{
  "n_layer": 9,
  "n_experts": 24,
  "experts_per_token": 2,
  "balance_bias": true,
  "router_cosine_scale": 14.0,
  "init_std_router": 0.012,
  "vocab_size": 4373,
  "norm": "layernorm",
  "tie_embeddings": false,
  "optimizer": "adamw",
  "lr": 0.00161,
  "batch_tokens": 131072,
  "steps": 5342
}
Below are experts of layer 3 (counted from 0) of a mixture-of-experts language model. Rows are named router (the router's row for the expert), up (a neuron's input weights, with its number), down (a neuron's output weights, with its number) and show model dimensions 96-191. Each number is 500 + 40 x the weight over its row's rms, rounded and kept within 0 to 999. Numbers have three digits each.
After each expert's rows: "comes after" lists some tokens at least twice as common just before its tokens as in all text. This comes from a sample of Wikipedia text that the model never trained on. Tokens count by the router's weight.

# expert 17
router:450518489448562409459473520501507520535578441583520501489524534492576470484487441520523458467478450522506505549515437494561466526538547525538516463459503526536522463555497514488502478524456455503500543467464530556457583514485495504519493485477497548488570556486443491506400477494472441482
up1:522525444510434543457515511468546470532504496483610484461482495531459458440429543517526535494518549529505504563485466599479532611517525498477472486456478503545470509519431499570438542471496470421520435458526555600464486449517435399444443519442516503518487507566604498428476493562541482430
down1:516454564550517583527506449554482414500468491523519489466479510509538501567509561525476481518521550544512555465481486546488485466522564477422448461500490462454479563496495492470484454558464455500434488501517510470472479496479552534531525564520504504539498496424506532509461424522451496535
up2:563430512500491443499490468505455546434490501550525506476533496512443493423555497452515497477464450423572579452491526483444488483496445440509561519526453574501508554488509483547492489485472490543529493481448559551507533594513508570554521495507438465532491551513444523563489591479465488469
down2:496514509496497477426485450485523440540540459558499513494531538498480488448425468536513428535476444499505515494495535580581482492537496532562444498430463495541495518440481566527501501558511669514493546562546512535483534467510503573510508535515567492452529557407504516550468527447411492501
up3:563468515517461498438504554492529486428514455445535499515524493553540554499431508463509476539521462524541487482531476509480494501518557439514457564464520539484526507530476488475494463499449485500473481488559496500561533449574530468414441521472589527523473477566492539519477482492472542611
down3:494475495527532467452528493528476465495445487505520544511505496441489464429553501526488528485549449462506514497574485519539520526542487568474440513524515491480531493432469507516519543518484526510547527521464470523490490538556592542418511430550577542476503485493496518458439567440456484580
up4:526515432413488517496522500489514476525460454589562487566505487473478496444539429476522572543499456527538533462514487439482516545473575491500482494525531451507508493523573431509480457485494471502535509505548513497447569483555511486519475503481534423508473541425479511561495534538577523546
down4:576474555543504494485470484481516557482500424428492558541494455494502539513549536518468455450479572451485521492526483527416505495516487536508529533472463483498491526427544514534512493532503606470529452519510512497458552436565622491410503510457497507473497511537513487481460489483470595511
up5:519497542463505447523521478499505440577491478467496448503543532518452485451470551525502479524546499475448450504407417527479476507461451558474466565529525550394547440519486557500502477495563477435543500429505596573583470450473479476524489472504491455476457495438533563547496505566536442470
down5:511561575530516508524495471527525501424480537464527448477487454524507514500424505494504502455513463505617544543468450422472504457534475458443473497525484547552508444428544558516447488502496528537523538526525536449484476531517490449470507514519490457469506506491547494483536501545484545524
up6:520568526515490455486482433505509557510482551543576423560529499512508514475463448526454484492532490532521492536498476499480466471472495491517445420531497555527462572529503532450467501528512478579482534515551474473491458522526520542521558540498495502452503473516480467511546511522494491449
down6:536474501563533515503527539571532429445560445463470465546534536469477450484569541517495507400432480551443476500547473494477536509504572496480404621474500538426423549475517503524482473517461526490504546512505504509503479489477511419477507559540488492533459500506528443460488489515543473473
up7:502573462503528495453490443459462534516458483545548458552474501465482487464470498576550509503503484434582539431526484513560469534522489491499454527524514586423551503514523503389482488440434510507534556543558534467476518461432511519520477539468542507523531503583480537548512530544564438526
down7:474526484452477551540449525523497522482497491471523519524425542471521522544512497467480493475528489459503440494486477497510538529498497470529559555434475540515462532548530472576429521591497512489524466434526524456539482437503520506518598601530431529528577509473547447461531466497397544516
up8:469548506505547556479511487451524531523470542485512567403511527517509518454549576556437536466534494556495546541412575476483529544451429457531570504495470508608538478557507493558443470525523500511533464503493515471485521417466582575534567504427491446521510586494470523548493498405477496510
down8:446483461479474452445496503469570540516479567507429497512483582396461477506459502604590477530489486473542463519489538452505525560589526504525485432479513508495483518498513560503579499557450547482478491518527459546488462508501514529509530462467563503467484489477552516495510514537512468487
comes after: " of", " in", " the", " a", " to", " with"

# expert 0
router:517536497476503536498458546485446453540511521509504541580608521525483519550530489518462548491460457525528497500423489499465564596491488587477482520470588530464506530534439540495532510473449441419496516466514536512459472518474484516505498497508477496486485583406480495540481495483546474546
up0:541523510505526491563447510486511581498463514489525491558503479499562532476493590517564582552530454478475462466446494511586414460542557441522550525450484565458497511490490532437470498435517469497497431447481429524595485486534519586507467523510532506513514415538506516567489526516533453519
down0:566553479471541519452509525420556461459622515471516597455518430546478473474481518415487542460535498516468489468397478514505489473481502525481459482499514541521455516497507506472530482488465484498590523466537489550538484487569532458479494549444550460489521469466502456499488572528454471452
up1:472541470486502476500489507554567543471534459468519443520500396561515450496543415509503519533492539527478427481511522523456532467528578505585473483569532496544453529501514478491462456491522489489441499501451456543525548499530494463453469517448535503466493476463472528482540571505457520532
down1:486505448501530406522502494477493459477459491482558554545440482480530452529467445495488503510434513538540452428422498532444424541517500547494513511572494562587546544578471442463486540510577544485468473508489519527522491523493497520487444515441440477521548499554486573524488476411539501507
up2:529471511432511513496567480438525543464504520504547437485437481553519480483455544435573453536575486515427434513490527482528491478433482474567546522524531522460470528532485443560470452488490490514551491506495447505576438523458598482515505471504539483404413465524556497575484526438453538520
down2:524475485540544435580547528519444524503496482491525489474418490477491548565455513467534465485514590507504528543502504530512448510501493501541550467531523457481553478474530507531469506516555526530480425453404445534498495430538478419459493408517529483506403529444556522500544504543414537543
up3:508447522525465531469439477467434528479493485513492422509431536478511594474515528515505494488462532559452511497523455479486548576390392481468596507501496474468526433479466552452581541487479494577551468449491496554519488523519501493508524457561490535538511488473488491476442422479445458563
down3:542612467509483512603492497583477484500584486538464516444460445526431580517443481534452534481426525536447490560470535518480498494527553507445479465492463528519418502514539531462500518544550554457444478504493530459480441516496478499531487462513507495496501433478498489473473476531528474506
up4:522433493444479480558493465499498512492451531554489433515518484561504473532508483526432479569447569521445474487476493363513506479443522547526529497464534601492557440500502513546487491506564503493534520506413480496476552519427461581473552526500486502466522511516497527486466471525488518462
down4:484521480493502471520557478501468523482538552441470511454509517521503520552485478490572454475504497528517440460574535517529499473462508536570512536452473441537491432479398575517503457502538519454460410518551571574470500526644524473498504517487491509557459476525527475500475500494462557495
up5:481505508463532501444450467553562527505512464513508516531510491438545494419521438453517522522502458500595525530503487435555480515526453538482515477441532526524524482572514499450502508490470465609430523506475510586452498495504572531442573532481547428462513499461530503542550521563491420532
down5:486535492506533460473468468526503497515529489543470455507507566485452577582568548560538551490487411507503471463456496460491523527545422450512441517539487495499470494510508536554519491555514530486528534479520453457508468558476490427511581499425532600525472494425448501520509544441480473452
up6:425511428503488498537486466485448549475525505477560508486473457567453468484442532570527617508518497511493525495549583541506497459441541541502476451513461441519507481442436430415437605505494476470528481486508547504486503429485518521514643461439526521531549517561506463492454448488506473505
down6:470528441518553562477518489473534575526593464541474447507496489484516512539602474463531570471533434568505525489519447586473454559508485514392433512560499432478442494475509500502458484489483564476553538471479560500553501481507573467495492483487484417523490482553490464479544507475547427548
up7:493465535551552509465447477434525515530455529501486583513526552482472375481479516472495483474547519498506534496472459586530496488489581510562565495478531467485439546503517473493525543541490508530497554528423416519518526512408523499592464473503489535541517447519563518517531465557476474554
down7:514500536546522505484494451504458471394427517491430524478568500464482508425448541485500517470433494524498510520524470528516455492447539497464492473441498531503427558588505480417555397544520595487528504497494422486473528518532544448500476514636449547523500501415545428518523495566500507529
comes after: ".", " the", ",", " The", " that", " where"

# expert 1
router:494497504491474424550499542534519479455521531560525499505477536455429497504505497466556501485497511507440580571487488526510564526487519578524527556496449537519569509461542488488483492526517382522530520553542442530523556525452630506518495460485495465484554544540528436495558512598506473492
up1:447487499499536519514505496455456513573475517456558541571530497539584460491425458468504502529510514487418454533512558528494433514489523485492501458374508457386459517530425505531519544483471506511481549504490421519505471527475578460408530480488582557461515523480542522501460439520567477543
down1:433519498434540509538531525564446486515521516499563500485485454456493499503513457486507537482559501505487517455442479547555476465527558499529427506494520555469522514506445551547493496456518520493572579519481480532456486486514554444486443511508548496569535466531448455480533489500462451477
up2:510483482469563519472468511459512505474450512500475496582572485489580546509472510471498575495532507504495431503490531495494415500496498462483491428511508458586444528546456499493506520479469514412526419456516490501456532522449491479408460468461479548495559430493506535557497479473507389463
down2:509505470468513477520523509472474574505402493506508544541570488569525495493470487455537523473530555488532475483474381583488512483517508447432445482567553545541499471478494488532549514439481639507532488442505472463452497488541555510563476475538524469477551494529498523544480496443486538493
up3:540479525501525433498529525441529639448499496493478494436540520434532489472531525528502573444512544420456563497504489483483470530497566515530473475507528550502491469551550523520439455501522536474492550442438517522472568499491551513528507482474450546519526445505552538537435540525474487467
down3:479517456496521502488496524390385504471526451529493478493509517409536510526537484507587517417476563495444467537477489470504536526495565436525460461542514531466555481493551529541552519508479484476475469499523544533450464514504454556498459460534458506523549517463478476533506421488521577510
up4:545531532518486533489497408529493508619486477494532569478521502437438500489521556415508490520541493505521530472551444522451523530559491552510553535464530550435444472481503456447505552481507518594481573447423453383477511490521467502519549533528567544499431542516488481441452494482493526493
down4:447535538467517521485532491478511532510486509527452441505536485482528552495518505471585492474485541496459524493427522487526450527575494517496466492413562453442524528365519527552463600488409505555525553532444534467475532516461509451552447489524498502466471434445498524472467516510521442481
up5:506490497462503501485504450575518560424470424536474492451483504480558423506560524444445488513507502578538496467497521494435448468459443504559506505470544526519563528461478529392503487517481427561519553485546502462497518468486511525477560469522558522428531482451465483395486477432447489437
down5:460517517516544476485530473526451539490492430435438497497441495538495609593451463540428537543521535521472481480416525483433466508480493485468534529475523448487552499488391502524532452527521529523505502542567492525485471414517518515554507426482507411503523471555503486550452439551498528501
up6:527480497487528529444461522455554549525509462434470527551481526485576524488491518524487557593515514473547453448520494471431471550523495489557485464502505381483519467494474507422538536507457503550473455529456549561539517515546524498467508507509498477481510509437528467449390540450474532500
down6:511443531469462415441574531506465506491502496454499475530514425537514522571535462461604512483503576488540461522452538500537512586480505493522515512478496400514536479465521525432530514450561505456478459472523559491550572616575459482410486527532547517471527502498503505554483495517546486525
up7:499481556524491439476497475466597551570522533485493498426531475547535534512523506552419483599526471521498478529491497450448484564485518499494510507511563540453513553523506460440486508466514443507488488417481453485482524555453459525553516492525459608542436590367535498503439552474502484486
down7:443493520570514464541518517478541509525504550514496460440478444445489556516511478462535478494429460470457550527544582472530556538495578512433510439539459507526531449491543538492397520464506484460507466451513520477597505444580523499465562460503506413483440545476566491512548588517600530482
up8:554505452462541500519400494523528448497486525415458505471573476481523510506536467516461474533493475484462512493478500564456450555472487498511427443521501541479591550636442520504457493482422500496480532483474466558529492522454488619436544434456522538458507544543454491565459510462535423477
down8:537435508551508468514544582504536547486526555438472518512506497498531540515517490502486558472504499505510469508522519567525465532538581494486512485549453472546532511460519541436506499489563605441518487583537576531501509505485487487463566464567515543458438475480541455429530530414470499472
comes after: " |\n", "\n", ")", "0", "3", ")\n"

# expert 10
router:487506505505491554469510480446462497415556501463462522600509564450562422562502540561601473509513436465523487432441564512441483499520525491515526488406494524514512555571555506512506498484517431493519503554485548421460413464469485464447482493537463521542412543487449441480504546477509574497
up0:523528528474512528448495455446444469409444589567450433513496489478479527467464503521502544513558570530443492527541515465422473464491456527538451427511494533494543533579539531492427549412525528537510542547458547523525572526515458462488474426452454526471509569528499480470548494541548520467
down0:543543532486399484473461471559528461466544497551507471560475521529466487466510467553573516515543548422409443547497498494480552486553542514534448535539467577457484464525529547502509527462543529498471528487518482577558510461533492514494495457499563574431515486508461532497550487432434527446
up1:535491432503523513502558448427509492459526521556523568518475416490499531501548513519444562478534559564542509500512534431579497523443432503465600570531496549582480443564528442431476513429504435507526508511447512542512495497520521486520522488464496420462519548458498560515499495553480487504
down1:467564429513522481512511535397507524446504594482423578494537507460518559498506542479438449503518548510522542469484447451508426533534520471444486450519468491490555525475536508455503459501531489461525501470518472470494571543564476473492417519488548472551494558417512447503508526526589506526
up2:600485531458500511457535505538568481499524521515498516455505486502472524483464424532512520544462562470598463496533561493504460551514529504564519478540502512541484495499472514440494434460475451478456485442539475526477498460532457474539456474517548480451467488492465462606515517559499539514
down2:550490572458542535473518430503484500543446545479491462538517476523522515477492552492536402455507583504544485450436532534509462514503502521536459546493549499448559483438414541512473537512473529562421427449486557535559519528453457467545548476511540407498440471489548511538455474523510474469
up3:516493489407490485523490549465477501453540457477541401549502518484528529538522500517474476465485549488470484475562488490510487505491498518491516506437462572538455410592393480480409515479481537574606448507511587542492526529406506477500432492463526505438518538474539480506508495518456480476
down3:469468526449472505452559551490403471456565541455526520540421515412508535452507562531546479548493492537473503449504542526470439457506605516448461567528475469531397486540502526491524531543559469476543468547469522480551498550507505483454481517558479478440563528447424442418497496495481552521
up4:552519551481487521454444506454482510465445480461516500476501456470512420493504398448469460481468514457482487492528536539494475497501549409531560507505496502597459536531469522504456485548438532523541537481427520454511457497503510459484513470558588469497546421469564507522577494525450534488
down4:452456478493544547461538505523488417453458486541551451458484526495553537519524497543539408542509488461514475536517456499529405505480450510496513544539513506496510467452476444553482505488479487544471535495571548541456542490513504507472485526456489439429465517463539516452552489446535461493
up5:476537496507497549422557535468431516442498573501531484473478518519584520537500472518479544531498543504496494480487524477472459470445460526436545572512494530541451534493488453506486540556468470580592533475493475523531525464487569562474499465486582462471476493493544469531462460505544448553
down5:488485537475458489403474542575473508496507474562522524498479502497473550395424523456488564489534508539469509510462545479451450455506527537505466490452548466572481453530523557431528535493518522509501495532524510439546458509483529500434476560472510588506454491534485487482495486510499542481
up6:498466447407528539550533515528546493517483471527453513504480488514502549438526535506492487449566460511496549530463451465578587548524530569522500468499501458455550453477416494507527508488499445509482497518480549478497552494516557471503495490482472492460509609445541476471479455492481525481
down6:496462520517528538542527443510527462505480541486463500496511427506491480447498558523499516522482483354519409478507538513547571455567576491511532493484523456479450532498471543506517496496481558507511429554489544498522469469479525515499478523573498497527484487470562494475563511494474502501
up7:505461523573503505451475489489501468494481508541556462497447519490589496501525452510517531481508497473535552528503511501499421490509507478549379421523487411533468505501438477512493527455430519440490588487498492531514502433515483504460491443519521420460459476511553495538449563472508512492
down7:466466472447481534447563546506579451491432420470475478506527506423523510511491468415554520479447502516511476481474518504449474441507560475550520529461464441488505513521465524542473469480476492473529567451497441536524554443490530477547557526495517520531521538563457538544532487441524488472
comes after: "0", "9", "8", "2", "5", "3"

# expert 16
router:495496511487518423544496483514504514446503536406488542438498561404480425516503481456514442528455436515507445517429550444512430461513515465503529506602528605492502521487540471501485460526507456511450490516472542499516543529472497472507562503552496475499490485570470473570590484535485513552
up34:561493429446577505454491539414510549487469610542527468482483474528491449471518465486517489453488552492477542530494492457484468512487519467473534497523454490509554491545416510495390518465391451459515502477457437595512510523461576513528494468442438517527556483575466496499514534533543447550
down34:518501486531538555471480488540462479513503529481546479515486493512492488549514554548497488464406543483488595537495496482474441472495476491451556502468449460473577520445517545511510487496430455519523540547471512496490475522505558513504543557564468461445501489460480501540572513541513448507
up35:576465601454566505486405484465582551553473399471503518489438522518499520419494492449604528496525529551484559528501507508501432520520492457512451525500490499516542512557416546470486474403531499523547475450540560533564573522579510550485506542533516443511516466515480445434492550525495537542
down35:506475483520516492489487575545545543522485472561509507441438456485477521467538477474406486452497493472545546489451528489556510501498599560549437540519521480507408492471474539530552490490520545548488545616521544475569488431416478482574529501452533454479487491485530490536473458499457563527
up36:522506551467495525459547472439531525512464534472454503491491521503476528506485584435472542544472468452443459537479517510481463514489484395517497490492463463497489560481402502461478505507484490471510505447444509487541577561536452413507527531511597489556440536497483565531509471540455445521
down36:540511454532507500445521506512470535503525524466490467507498454540449436512579513522441557528496465432512548554510549618524520439565486526491526500479495483518526544434478524439523486521500572472455541512548531469480542542531508547467491513539483529434478513534523535560505411503493515580
up37:551498550414566449470535486516531484563484534438484562475477548485507471457512469511493597510483432467556495466506430549481514495514519479486533494531526504446483488521552553475482563451473455559499533490471485468511458492494525516450479452448475396515495504529458487438523542522488546506
down37:557487528435529483490461449505478534422467487546491486513568500519513470534473479511536498489461471452539503440523548543476488473418458524491430437554452520535539508452484484378490505496435471523546531498497459493456470449550444447462496413424487490499484433546461462474540574554509504475
up38:543527506479508514490452543536557484467467601515493569488471492480532533508522482429512483560558518567425478475531480528479495486501426455476522464435537551499500530542500499509471538502491498460537542520442547406495463463469529521482452505510447554429474481523544503484509490543537501442
down38:486480520566520503444554518476465499496464547469528477496391539467538526442473498461501476452531486482575485402507467486485476531569565466515477522462510550481533486507526505602413479499475507529549543492478536530514522481417509539558462470472475478510480496520534456546511461526509481472
up39:523568620514516417536525504501516496495522455523540557530520481485440529485488517531488470577415427553440551529561514469486556582453502573508464485452483536498536476568550439453462541491416439559566533396467540504464519447443444472455462538478466488497544494518515487504529473463496468502
down39:502552457509522425511454502461508421436559509514491500547522502499491515503475484529525536459453468524436470490474486399464546573588522442514482403500438541491563495540548443516513349523591452466535504454505497534556458522465513471473415570561452474537491502548546498412536566490521529488
up40:508576459517545572489520471586484482494541505580601500521545513485579468463557525428487497520475497540515482506569509456487499487516448465544514511489488591445522542603515478558520501529463497460466422492478489495542481505521451502485476500487485516385576482505472522569463531503485444564
down40:465450467478467526426541518583444475482475472517490473484495468509498446462557519530554512539545522481476475500565517581545526487507532477503463457536500493542447419493483512520415483528470569419466478510493564522542515494513486500498446493450461480452515505477541456477499494458536568460
up41:542553499506598489442477498494456567484508451503587464502560509563528521471542420498505496598472480479460499527530483532514413482529486496511513476485488574508550489514520477495566537511407533518562594546498491610543556501495483475458501510477541507486526557464526515501542566476506520532
down41:513507513412474466491496512543428509537518478516445487477461501517487533490467447491383493527539535514383503541476511469564513511512430611528449541492527469569502479541584494509516516567552436458479498568447535546521491528529519463517537462474539536435494428517465498548500584541515477430
comes after: " ", ".", "-", " (", "′", "°"

# expert 15
router:459519550567538570419421392519437513472486453394475556493470510479483535507513468552523468513470487507456456438456497600515538459552575453568467440480517472556475527504461508464529468477432517494457491481483475562508502484566546415469544510508497428494544517434528449486515497464477474475
up0:480498487477497515495532490454474481512504495530468454477500489498544510496597498498512549463524537520510600468510475501496479487492477481522540430531590506503430493460513492516464565547454498488486536538507491535430506507428577505532545465458465488472459502520515530502467437513413464501
down0:523517570513495504455488484575454486479477498462491494515538499527535523534536598516584534509458502508463530526453461526509494546489551510529567500456486527561434535503514551493485455521486508599501416477447574538472513510501504503476500505558509526563469562553519482450498527515497593410
up1:531550458502538532464429456461507561495541552528506488475517534478512483447522516479538527503568524532485526541539482471501534498583518451527456454449535477389549444493482468466454561477511427501445554485557507455466498455514545464480474560463512514424543475513446527491424584602513492480
down1:455528523554510465495480572467520500497487579472486523481531520466480526502413520530545484476422482509550473493450534534416470520511437531399514535410520502564579433485519522440480541504507591543492500494536420524539481564566482531532465454473446408499454479527509519432456578479487531524
up2:538476530460520498471456471479499592397499419523473581515512475574525444476511541509536571513507505519490468563430579513544476587540506517535509499572534545472533514562432561447474661417407517481438490505511486453537445533520534491530535542501517470479517504443506512485471566480547492467
down2:413508428468541392496475531496460499442486524529550449450480565487551497507477508551542469414508472471507485532523506466489460530573478411483523454459536478476524495511444468570567514521516577563533529543523473554430558518517510534534509502481477417514558513495504487518520458504495438527
up3:557577447522501514455467474459519516462524535511568501471466458478509445491457518532477564545549523484526514527482531503511484617506447507511505482477479478485559471570444441475499643478508439482416481443527479524535492460549538509506465643539473464514516494491501507496450548585509496468
down3:450512485501468489546463456478431536481521496523480499485548561520472473514557474537536492460440509507465469431499528533506529497576459471420528410500524505498503574494488492494497565530511526535529564451524484496502581528500539494511526484521490464502550475485509457540482508460514515460
up4:508516541502546524582463501493514526532495483538544486503445545515529482595504529541435507491504578434450527589452454493458409573478491531545524426561447457423470480541406519500543454427546480459464480471505552517442545512486552549525536543508534543506511500492524474524459478483508398502
down4:508492481553493515508484501496470507553536514501420479559563491488502482432467459539522432507523500504488471520515421581467577477489494556555479565472541508534489508497489493483459500539423539548533510512521481478521550525452511536536495432495499469494467533495511475458500518485456499452
up5:473533530486616515453444503483539509488447441492476527578476484547539445517631449514470537533529581464474507473466550554500513530480498502474517502428437531424468562519473511555506495549479448463531510537451444502529550533550610504502540514500484472530546541471572546519431447513468476556
down5:534483550497465534433422489518531524438489558506523418532515505519531502528557535460490506520476412527505515482563512497501493481418498439488456565507480452566454505475480462514533466471489429510493501476509487470553535457450461541503446469535495490516486470496499473524508461491477516462
up6:499564462431536537479433436504488508504529537510545569491550520493507506549451443473466492501566531501523553512593514438427482459489529515478532447523468473484481513550483461481485532528577467566432456516472497541469481465511539516534512430493486500493473565518526474490389578520481499434
down6:513447474501558480523473504534526533442570516499532487472465558484457503564429483538521552474512459527533443471513502517442550474466538456470465517502491539521545407568607515483541471503490602494483457490503529487519471479496440447544497459493486482503487544558468473478514565523559499465
up7:512487499520387492469431472490551543540461516531475479517489545491542464477495507484520604546492559518508480534545503496544459470497455435492438442528464513586506551510574446502496473449503459457505494499495562491488558460482496548470477493471440490522531462518449492464537584513453541534
down7:510468461550504495444413438522487517494483420609539461420471446533477511433476564504424473549476547491498540492537540487489440486497494476530581481619487403515489537472429466489381516555491449459503529499503498377493559482441475471516573491473542539506462521464521512578512510507520510501
comes after: " ", "1", "2", "9", "0", "–"

# expert 11
router:503508519439507501482510499494540519472493503502522478462527469494521552497519499496515498474552497475579457501490546479548500461526473541468521544497532531457475484528449491547592473536512515550520487526591542510482398486527424470511555534496514463536519478542517566540453490534499457480
up1:566552502446493500492462492460564575447490468509527508496530434541517481445464458516483407528471539506505489501497480486501527546450454481459553526479515438503569529607533404492486488500453447421415501568476486518515512562424507608476499533455413531542509526499497568497458525535495455528
down1:450456528461600467499516442480444408419490553461538447482479509487480454428515507481493484541466496420519511486458538528506527500522544547445538531495418518497444511463485413582462408527539476462441540529561464574471501513534426556441467458504520502486496501515448430470513527478516515492
up2:473489517457563547477500473535524518455521466544500525495485505429421464527487492491499512532525499444447493521501481463471527495503498482492469467585448515484512538481544540474494473461458404539439444511480459514484519504440524491473505440443460478491568437563468513568520501465519515454
down2:481452501435485566477551409448578513494524479503548495577573487569450448510514471501500490544572493452499495488529514522519582476465486522472536415516502607471434480542460499548460484458434463515501501487538433511464537510461502466525483566423509527543584480543472536479481515531419505524
up3:507582506435468549498497476545522540435431518491544478584534507483537521551525474498468568483520511512417502478506514560468558495378372515470445549514498451557453491532480521487469536482457415477525510465494495527381541479515487570489516515473538499555474563516483535450516522507516444498
down3:453569481524483476562550494484478506376472515498532527513452494456493445470533524497567550551492591367456517373474559506542503500495499580428495485502510489531547517472514491432468482490498474487507493522519502518469538497460462542535510481542556506482503551489533530514560506562545517583
up4:431535561518492464430502472469490476502489478486494525519427447507572479459570538376523458590474499484460520521479535526508458514526528520489498546467460540515488512506462480488498595532491461468518460494508460451515499544532510516452524505514559571542479511464451481442524545524513543484
down4:582560479529488489567451516432455574498434466435523605479577510453496508586538462506437488503501477507502467475567507475539504450510548511568564489524504549478513569536481473534498432531432394526513508519515515515476482487467524393479492504534474550489508469504547521399456538512442482450
up5:516450494515483470496503525453517460491568508515548497495375429495493493546482492472456473523485503550546520515523526499422493466446477445466514609472506498535455492494398464497433479519453477516523538511454472544492515477521501489503571477479541479448535610566627540522525475526518523535
down5:501497463489475463553477421447477520516444513518549511456542477545488489497460496500519562471452518529513502515419460505527502522482574408507549547516477471520471501527543559526482448494546555515486477528472499457517502550495482499498531519437517476451493506525529433516442471519542572505
up6:464520493511484489498492451456579536450492526430415497429521464576542503541468498441595510487456466532464477444510549535410457521512520522509457438518473502464521518513493476474501491493492501511512561513480457513513478467447541572435523487529522507478484465488528512500478527519480447535
down6:505496509479504465533535487472498536509520537450515404497535467484506463499546455529458480469514502515496537483471494497484644478555488453463576566493474570477469497419537531508566453493510595489495477486506518516437406486516494526470529614553526484471549523560518559495506423462499448522
up7:491483443502424480492438499481495530562516492531532455552478486522449546527520550514482442530503584532505467549510493484549501544479536489495508473489503472518501463565443469375491482460469493534589491563417475454503515553488422519495475496572447472509521535486555491469527580535575516527
down7:459489527493525523488506520421490520537508507546537527540489458537463498485481476519568464470591578480434514511541484561485487447476530511468528471472575570504520471535506481423525468529501517438552429569484560478498427489519509544440560582489487449500575466541581570582444513516510526496
up8:465469491437558550537443447549461524572400576492528510561529497500494482452536594467523472477505498547549520458484632466542493489512439469509515455482513550484448446568517542523510485507542475531500429468499515480502502425541451498493479531555514486511562536453473486502474532531510510576
down8:520472603524504478523485558540492537504543464518523515500513519526563542527492516494461452519463434491497505546474469508471487468574528492431520490504419475512515540496499427478522551438516568466502555478491411531522428578493465480516444498526494507475442471550590490539485457533484474482
comes after: " |", " (", " \"", "-", "C", "A"

# expert 18
router:481543478487499558571520527504565527462503513540473526518507439433544493461503472515499493465549482532593485462545498478497554447474497501533469429491550510493470425478574465502501511509491436564449541555509498487475483460509516440559449512562456523509410520539484488438494506569507572494
up0:453537455427487490520507571490473526552514534536558519457546478475533429473494522464474458430530437517479511471475488479494533514462460479466475506481563488457473500629519534521475568528460475520486543529551489442466420435516567545586474479557502505479461540473577515473440506446468461488
down0:486544513535512451513527537443537512511482483542555515520541461519481552537536479509503498522551501513530528467421454470519498507476518529471541534538506554488504553422493515499494528527514454519512519467525464480516425447443478497535490555495550464467444532505472509458544472415500505535
up1:576501550541485527541476483494522572508543509506520500461413468531490438487470526563499478555458521476480526560529479461499542499416510495489489449536446546513500526517475484483510591563469453466458527462479531524525483491422435503483448495473529448495505489539478468576477537507509443493
down1:518505501468523566541506558468530519422525519517476435482522497563512465543556497401537472556440481508512490513456576521465488460461566510534491518485483488491524515507484480497426491496533477501447435551481521457532522496546537561472447467478450515532590458505545525548430536476534442469
up2:523509490476443565530503455471527488441440497505524495488525553512472480503594455546450571505495405491508454523466563452480448538501469494517504499524524504481541461518536474510461425516477455579472532525512507511473467546516517503508511511405525496477504475459525524457502497455469479598
down2:503505466515497514481565488449519511469496457496455523549531567508464481540559532551435524415538469505480478433455504535554543520519480489545445507524540567480516492463530493529469444581517556566498494576500501535449446550474492416485519514392441508536483510474455523478499433459429507525
up3:506518500560519518523518494433521489483460498470456504509547468465521519414572462556557563536551528533495530561413484509516513534539441459486462474448478455497540454481495518475503471480494515498542535500473477436533571489476529557480506438520496487512472484549503441468548515494485510505
down3:468488512475443492431466530568481489495534443436440510528473463472465525461451404512487644533498491497536513537434474493498522487496466553509505483499475462583454507479495493463531477513455519436572500457557461482562499490465469450481485486490490500464508504557452453526531494503633597529
up4:505516459477519500454495577555575456560450535542581468496501453476474458468438444425521496505544520523510470533490516496532536507565510499452434465454510460461569518503437489412511510445535432420468527423612504449495497456454581564497493444545565512456510521561510506560501571440497469554
down4:439593503470480412488523537532510542428548459488585509535530493593478456499509475449491477489464555464496472551492516504494484465481459515486525460488568554521513429478484488514516522496535572526493496520563498465497502446458502475429500526547519561450398589454509495450561476494535451577
up5:454570442579489508519502456546518464518510468478535419439456501488512532570487497544459483546503446507532562544546514519475395520478484472502498461423464507520622527567501436513476541474518517527524520507502491501547490505512519534507564556479497451461474536504512526428519540512529480541
down5:533533409519503510451463459479460480523504530512421476502501490450446471519500471481475489516514468429497506494516526542453523518464489424487473468474493503525523505456471475478456534467496493550466475475508533483482430567519447554547473478515581484555480569428499543494558528488490526462
up6:498447550467510478496498580492540479534524531479517529522520445539541568491540449425427513503517568525570523484502490440473467507454459531526482575511418473493472513486510386467515505410480498483507498523517429476424601538448517519545418449458515466482465506425548544460516546444480572541
down6:554466510569560510462455430536523465558495445494440502503429480434536513520457451450517527475465485500492516500428474507477550481465400535516493525396446493535498490502518519522486530472497497518460505502507546538468436486532514453542456506467482538544433519522550444438513527486525535439
up7:536514524466547570489529472524619453529492521502524537530547568446548515385469479542504475541545502591512526458512438437422550478495421458565486504452444495522503480494483538511445543518486440489511519451480514427495563542575618476508394659455476521529475594510531546465462446516484447528
down7:456502436472505454517518496539520435457517518524491514518555541466438510607537521508534567517472505554553450488469530498526476492427400504475488583516530580529426618447542550473439475523524455437479574485468452484474490497529509508490436473510512481547479530584518603525546414539502513504
comes after: " ", "1", "2", " (", "–", "|"